python train.py --num_hidden_layers=10 --hidden_size=512 --n_experts=12 --experts_per_token=2 --d_expert=384 --d_shared_expert=0 --hidden_act="swiglu" --moe_layers=[0, 1, 2, 3, 4, 5, 6, 7, 8, 9] --router_score="sigmoid" --normalize_top_k=true --routed_scale=1.41 --balance_loss=0.000331 --balance_bias=true --init_std_router=0.0147 --lr_router=0.00117 --vocab_size=18513 --norm="rmsnorm" --norm_eps=1e-06 --tie_word_embeddings=false --optimizer="muon_variant" --learning_rate=0.00118 --beta1=0.9 --batch_tokens=[65536, 131072, 196608] --max_seq_len=2048 --train_tokens=491500000 --max_steps=3873 --dataset="wikipedia_en"
Below are experts of layer 3 (counted from 0) of a mixture-of-experts language model. Rows are named gate (a neuron's input weights, with its number), up (a neuron's input weights, with its number), down (a neuron's output weights, with its number) and show model dimensions 256-511. Each number is 200 + 40 x the weight over its row's rms, rounded and kept within 0 to 999.
Before each expert's rows: a language model's description of what the expert responds to. This comes from a sample of Wikipedia text that the model never trained on.

# expert 4
It responds to: Conjunctions and commas. Coordinating words and list punctuation joining items in prose, e.g. and, or, but, including, commas, semicolons, colons after field labels.
gate0,139,250,252,184,191,253,230,234,168,135,191,218,231,159,163,177,181,155,210,228,183,191,192,212,179,200,219,179,253,240,176,153,177,175,149,238,206,232,248,214,263,165,186,115,187,200,172,195,172,157,309,240,264,126,241,210,177,214,227,174,275,192,182,124,179,154,212,155,177,241,150,215,211,229,190,197,220,127,170,225,231,270,277,244,212,140,143,207,185,174,170,251,212,170,207,183,173,288,174,201,210,200,233,207,172,291,251,136,184,272,274,219,160,294,195,189,177,208,228,163,221,228,94,76,247,221,176,200,221,265,111,174,233,121,262,186,220,222,233,154,225,182,205,204,223,243,173,220,153,156,173,256,174,230,165,286,216,144,222,257,192,148,249,289,232,262,204,208,231,215,227,168,175,171,147,170,158,280,212,136,119,122,206,197,201,207,247,181,148,138,225,165,238,189,222,171,226,246,240,187,170,242,219,212,285,188,226,220,188,185,207,216,158,180,167,151,165,170,151,225,228,160,155,205,164,201,194,216,76,181,159,232,261,170,264,201,190,210,208,172,256,136,159,227,212,201,117,249,158,192,196,181,165,221,245,266
up0,161,338,185,183,247,232,278,236,202,187,185,141,288,140,133,219,166,204,206,213,218,228,219,233,216,271,192,163,210,194,133,171,215,192,188,197,178,141,158,245,151,218,260,231,268,175,168,204,195,202,152,213,197,219,199,291,224,148,244,262,206,190,237,298,188,180,183,258,246,247,209,222,249,179,176,209,157,242,220,173,180,234,209,220,227,178,231,192,148,155,181,189,210,142,146,224,190,186,267,155,163,187,190,204,221,170,192,292,145,168,229,185,148,160,154,181,226,112,207,183,244,181,260,239,231,221,165,220,129,159,218,281,187,248,232,190,212,247,184,150,225,251,158,164,176,174,206,211,203,177,102,234,192,180,220,173,123,255,186,256,230,262,230,208,263,228,126,173,210,232,279,200,185,216,208,213,181,196,252,216,200,166,245,212,178,137,157,175,247,186,193,201,104,184,221,235,168,212,232,105,226,162,206,212,238,195,173,212,202,220,235,180,160,154,237,279,213,155,174,152,189,175,153,175,167,213,183,197,173,208,165,196,198,125,274,178,160,253,184,191,111,236,191,250,194,181,204,230,238,228,131,218,229,209,213,228
down0,179,257,178,200,238,201,248,218,215,146,192,224,268,159,182,193,164,143,218,212,193,154,196,197,191,210,319,164,167,236,193,197,183,209,164,222,246,253,136,276,167,193,202,217,190,180,193,269,243,151,175,162,208,237,184,221,174,125,240,212,163,204,192,160,177,213,166,210,149,235,171,222,207,277,184,213,174,237,264,240,200,223,187,191,210,241,203,192,205,150,201,133,211,248,135,316,128,217,196,255,229,115,194,237,215,172,207,167,126,198,194,298,222,198,203,214,249,184,253,206,143,193,99,228,211,140,179,229,164,199,181,179,200,211,183,200,247,199,239,163,214,206,238,190,196,205,213,160,191,178,230,218,173,153,166,200,148,165,242,168,95,291,175,254,250,202,237,201,167,205,237,177,135,194,142,199,169,257,140,191,235,174,255,218,171,114,158,95,98,182,209,231,200,204,291,229,210,243,267,169,174,227,276,161,217,222,196,242,162,187,287,147,175,241,205,168,169,174,222,227,238,299,194,188,185,198,185,164,154,147,183,231,167,165,154,201,104,227,240,189,212,198,213,156,190,212,236,200,240,186,214,217,176,131,255,207

# expert 7
It responds to: Years in dates. Four-digit years and year endings in birth dates, release dates and spans, e.g. born 1966, May 14, 2025, 17|66, plus closing parentheses.
gate4,252,243,248,146,212,189,224,59,269,212,197,189,186,235,187,210,189,231,190,239,206,204,154,184,175,139,178,103,190,222,188,233,136,174,157,140,269,178,225,198,172,224,279,292,165,238,178,189,234,201,136,127,256,199,228,155,177,218,183,213,240,149,217,213,204,251,264,172,205,141,204,188,157,191,225,273,217,212,202,190,208,176,242,182,146,184,310,213,185,227,188,246,172,191,190,215,185,241,205,255,161,178,227,204,273,200,245,191,196,197,239,192,183,203,159,248,238,146,167,220,157,213,245,110,248,186,216,221,234,211,210,226,213,282,199,179,133,161,123,182,197,215,157,193,244,205,170,216,211,104,232,167,266,226,174,214,211,237,214,211,221,232,186,195,103,273,172,214,200,235,231,216,194,225,226,172,177,230,88,240,149,194,150,176,188,172,172,118,259,233,105,183,278,151,235,190,183,220,199,265,228,179,207,197,176,177,249,194,236,215,216,213,210,177,161,272,239,222,170,161,181,180,166,165,173,241,194,241,231,264,212,148,250,196,227,133,194,251,136,268,151,146,258,193,131,191,183,199,170,219,140,216,207,241,279,205
up4,300,249,182,147,137,233,205,160,203,139,157,215,220,147,151,225,185,134,208,258,208,283,107,156,267,202,226,181,257,207,160,232,141,160,218,177,192,236,234,276,202,220,235,189,248,172,205,225,252,214,185,161,185,256,176,255,247,223,259,189,232,204,169,203,149,188,230,254,225,195,190,157,195,195,206,250,177,179,306,154,127,218,183,140,229,254,189,242,212,199,190,172,157,220,238,187,194,168,181,229,189,191,238,248,205,150,159,132,237,171,140,171,221,170,166,180,119,245,231,228,218,188,265,208,224,191,169,185,180,224,226,299,165,139,221,183,262,172,157,192,221,190,135,235,223,267,241,188,206,218,202,256,249,168,196,153,204,144,197,230,193,155,144,242,195,134,262,213,217,199,235,211,96,193,206,210,249,183,175,246,210,182,217,246,196,205,228,161,196,249,127,205,255,179,230,131,258,189,227,160,162,265,271,120,218,179,237,223,146,239,145,155,217,137,245,203,158,180,98,190,251,278,195,155,158,240,209,255,232,272,227,204,258,151,225,177,245,174,140,171,189,192,213,226,183,215,253,183,220,175,165,208,176,183,229,140
down4,215,170,137,194,206,200,235,255,235,216,159,139,177,197,203,219,169,168,221,193,150,173,177,197,273,275,191,218,232,224,223,195,217,122,216,107,248,221,215,235,252,216,147,190,121,177,188,228,179,171,232,213,133,207,236,195,187,259,206,124,238,213,212,248,139,208,215,193,181,230,177,240,283,153,205,207,191,145,231,221,185,287,285,181,152,208,190,215,147,246,154,213,212,148,210,132,198,227,224,198,196,247,207,149,251,214,192,233,172,188,249,209,236,103,223,143,194,210,208,150,135,220,123,195,195,276,179,207,175,230,210,161,256,112,202,213,197,219,174,231,243,159,178,248,178,250,231,178,182,218,220,235,262,150,223,292,182,212,211,186,203,253,261,194,230,230,151,244,206,164,217,197,158,212,223,184,250,225,203,165,229,157,205,109,232,210,194,225,155,171,173,137,212,110,229,215,170,231,241,211,216,172,223,192,170,222,236,231,171,180,161,167,208,285,250,213,118,203,178,278,202,126,213,202,202,195,177,211,245,226,189,222,174,231,217,225,234,220,244,155,213,171,205,244,189,187,236,135,272,150,273,182,173,209,240,192

# expert 5
It responds to: Month names, word fragments. Month names in dates, especially after born on or opened on, plus inner pieces of foreign or unusual names, e.g. Fitz, Ros, ash.
gate0,183,216,193,242,185,208,176,170,306,169,220,235,251,158,221,175,185,234,253,223,173,130,175,160,172,139,215,247,157,246,221,192,252,216,212,190,163,159,199,197,199,185,199,243,193,147,226,218,198,252,185,267,217,133,215,211,200,211,245,150,198,276,203,227,214,233,108,235,212,140,143,191,157,172,173,218,261,234,248,233,180,193,192,262,178,218,203,224,163,134,191,162,194,232,230,166,238,233,227,237,127,212,184,187,182,168,219,233,280,166,298,217,187,133,206,223,169,194,240,253,162,267,217,249,208,163,208,206,143,245,223,193,150,136,210,193,307,161,224,177,195,234,218,154,139,147,242,177,173,237,238,163,267,151,191,212,210,199,216,151,194,228,301,190,276,250,146,201,205,208,196,93,168,166,174,199,234,234,227,163,256,207,199,200,249,224,177,220,177,225,138,187,173,148,257,142,175,180,206,158,156,219,236,216,224,212,176,187,173,168,187,172,225,205,230,201,196,212,252,206,156,217,256,142,136,183,249,172,239,198,206,223,200,193,192,207,246,129,281,211,261,204,197,200,187,141,177,223,206,177,188,210,151,227,175,170
up0,270,202,199,205,173,173,245,219,227,176,197,122,204,270,156,241,185,106,188,205,193,187,161,185,182,164,168,125,181,191,185,154,210,175,235,230,145,198,193,299,168,184,202,128,209,117,146,191,224,194,217,139,133,235,217,218,220,163,197,262,217,182,182,188,223,156,175,234,273,190,132,228,98,141,247,258,186,236,204,203,258,190,171,195,254,214,211,162,242,160,201,151,203,234,193,257,196,120,113,180,256,241,248,180,225,170,187,186,257,138,191,197,166,138,194,175,207,204,180,170,136,181,199,246,211,170,196,209,210,202,236,237,180,209,226,288,126,249,173,181,163,268,255,172,187,214,221,156,203,232,181,163,210,234,268,239,244,265,219,235,209,185,172,210,148,213,176,234,208,169,148,151,172,256,134,255,199,167,209,224,168,252,166,288,268,208,219,188,219,193,141,256,126,212,229,243,191,213,257,189,174,188,173,227,152,165,217,176,133,128,220,227,223,164,241,181,160,204,208,282,178,203,244,195,216,199,183,125,171,233,233,199,266,226,309,223,215,137,167,161,204,219,220,180,209,190,187,211,227,193,174,224,194,167,119,228
down0,244,216,208,203,176,224,257,172,228,216,210,220,119,253,189,201,206,154,234,228,170,158,213,219,284,122,197,111,184,207,179,219,155,138,139,181,236,280,219,245,128,236,204,90,170,242,187,229,228,167,166,270,218,156,194,168,181,185,151,212,213,186,201,162,174,178,179,161,178,227,255,239,118,182,211,201,221,177,193,231,243,188,99,203,210,191,186,263,201,271,221,107,165,162,233,236,160,250,183,213,273,210,231,202,178,252,197,202,177,195,196,184,170,188,148,233,239,181,224,140,188,193,173,195,217,198,191,188,89,146,216,191,172,212,236,178,141,201,119,207,179,154,280,149,173,170,263,219,171,268,91,157,214,168,237,130,155,184,227,236,126,135,201,244,168,120,204,212,155,198,195,181,174,204,158,87,206,179,259,127,191,266,205,138,177,166,123,249,180,182,204,181,158,165,237,217,249,162,176,180,195,232,226,171,166,213,197,204,145,246,174,204,131,214,152,202,194,126,224,182,228,281,222,198,240,252,231,144,216,225,211,182,214,225,114,164,251,166,141,171,259,203,194,245,134,207,143,244,204,219,205,225,178,142,101,194

# expert 9
It responds to: Clause verbs and connectives. Modals, subordinators and verb stems inside clauses, e.g. would, because, if, that, whether, and split verbs like reg|ulate, dis|cl|ose.
gate0,216,204,221,208,128,165,184,246,242,227,227,204,173,231,152,268,155,157,199,155,142,272,221,188,212,194,168,203,193,260,172,171,218,190,205,182,167,116,161,153,144,211,230,312,186,214,216,139,213,154,185,195,193,222,173,124,253,230,229,218,169,137,255,251,172,142,204,223,263,250,187,152,159,217,194,236,188,168,154,193,184,258,199,229,172,198,268,153,175,261,337,248,195,198,221,172,227,154,226,177,143,164,202,207,183,220,177,194,197,219,185,126,208,238,196,132,216,238,207,149,205,165,225,172,174,233,237,194,138,99,205,244,215,166,208,174,164,191,182,180,212,205,142,212,145,153,231,157,238,256,201,173,182,186,164,191,210,203,189,210,212,233,206,193,189,221,155,205,165,265,188,184,226,204,169,183,196,268,185,144,197,145,180,219,244,219,136,147,214,184,185,191,164,226,214,141,164,232,247,220,187,194,170,258,194,147,259,176,199,232,177,196,224,242,235,188,247,239,166,180,192,203,166,227,139,189,149,161,237,250,255,131,124,242,282,157,220,172,256,240,165,291,218,214,144,193,237,216,202,215,172,189,211,132,307,223
up0,231,182,187,121,228,217,183,286,203,195,170,192,262,175,232,230,218,217,218,242,236,251,184,134,228,169,181,242,235,245,239,140,277,162,160,125,223,235,215,174,196,164,231,197,241,248,185,188,193,198,193,190,161,171,151,215,225,204,194,204,215,152,219,191,180,267,186,219,238,176,167,220,232,264,228,164,183,212,154,209,153,149,125,110,114,217,140,225,176,155,251,234,269,226,185,239,159,185,221,200,235,188,179,229,167,255,170,204,218,157,222,167,198,154,228,249,242,185,219,140,251,129,204,191,208,189,208,158,144,149,174,131,245,287,236,212,215,270,208,187,197,219,267,203,230,171,169,142,194,187,168,198,220,109,187,262,197,217,204,180,215,228,115,238,141,284,161,188,173,141,203,204,209,199,240,152,146,259,254,252,203,186,175,160,175,213,179,216,300,164,112,209,198,167,214,221,152,177,180,206,215,120,220,203,219,233,117,89,218,196,232,169,216,252,238,162,206,250,218,125,129,190,199,228,243,184,131,147,161,218,198,207,186,141,238,266,240,216,238,224,215,240,186,227,184,178,199,180,147,117,205,151,169,177,214,199
down0,231,204,133,181,168,232,192,187,198,162,183,154,170,240,210,210,197,205,229,203,259,213,137,209,176,190,223,153,136,198,193,105,161,207,212,187,205,149,226,194,190,205,173,237,181,241,194,246,294,255,215,272,225,197,163,140,168,201,147,196,242,168,197,178,144,197,181,229,261,216,187,192,173,205,171,202,260,232,225,157,178,250,144,175,176,163,193,185,216,156,225,210,179,135,149,236,221,216,153,173,173,176,180,253,150,187,154,233,190,174,197,299,149,185,264,192,215,170,212,215,172,209,209,233,193,212,183,251,283,188,258,202,198,192,182,162,191,209,271,229,193,81,294,329,184,151,213,220,172,211,173,187,198,252,225,179,185,242,153,247,242,223,202,212,222,272,187,139,148,229,157,225,184,193,146,208,258,207,171,199,165,181,240,111,173,247,252,195,112,256,210,241,207,204,152,223,222,266,231,179,134,186,225,239,168,212,220,196,240,187,164,173,232,231,175,154,255,201,229,230,294,123,263,156,234,255,149,178,128,202,211,165,107,220,122,135,244,164,333,209,212,207,220,207,261,302,131,147,146,230,211,232,220,207,182,235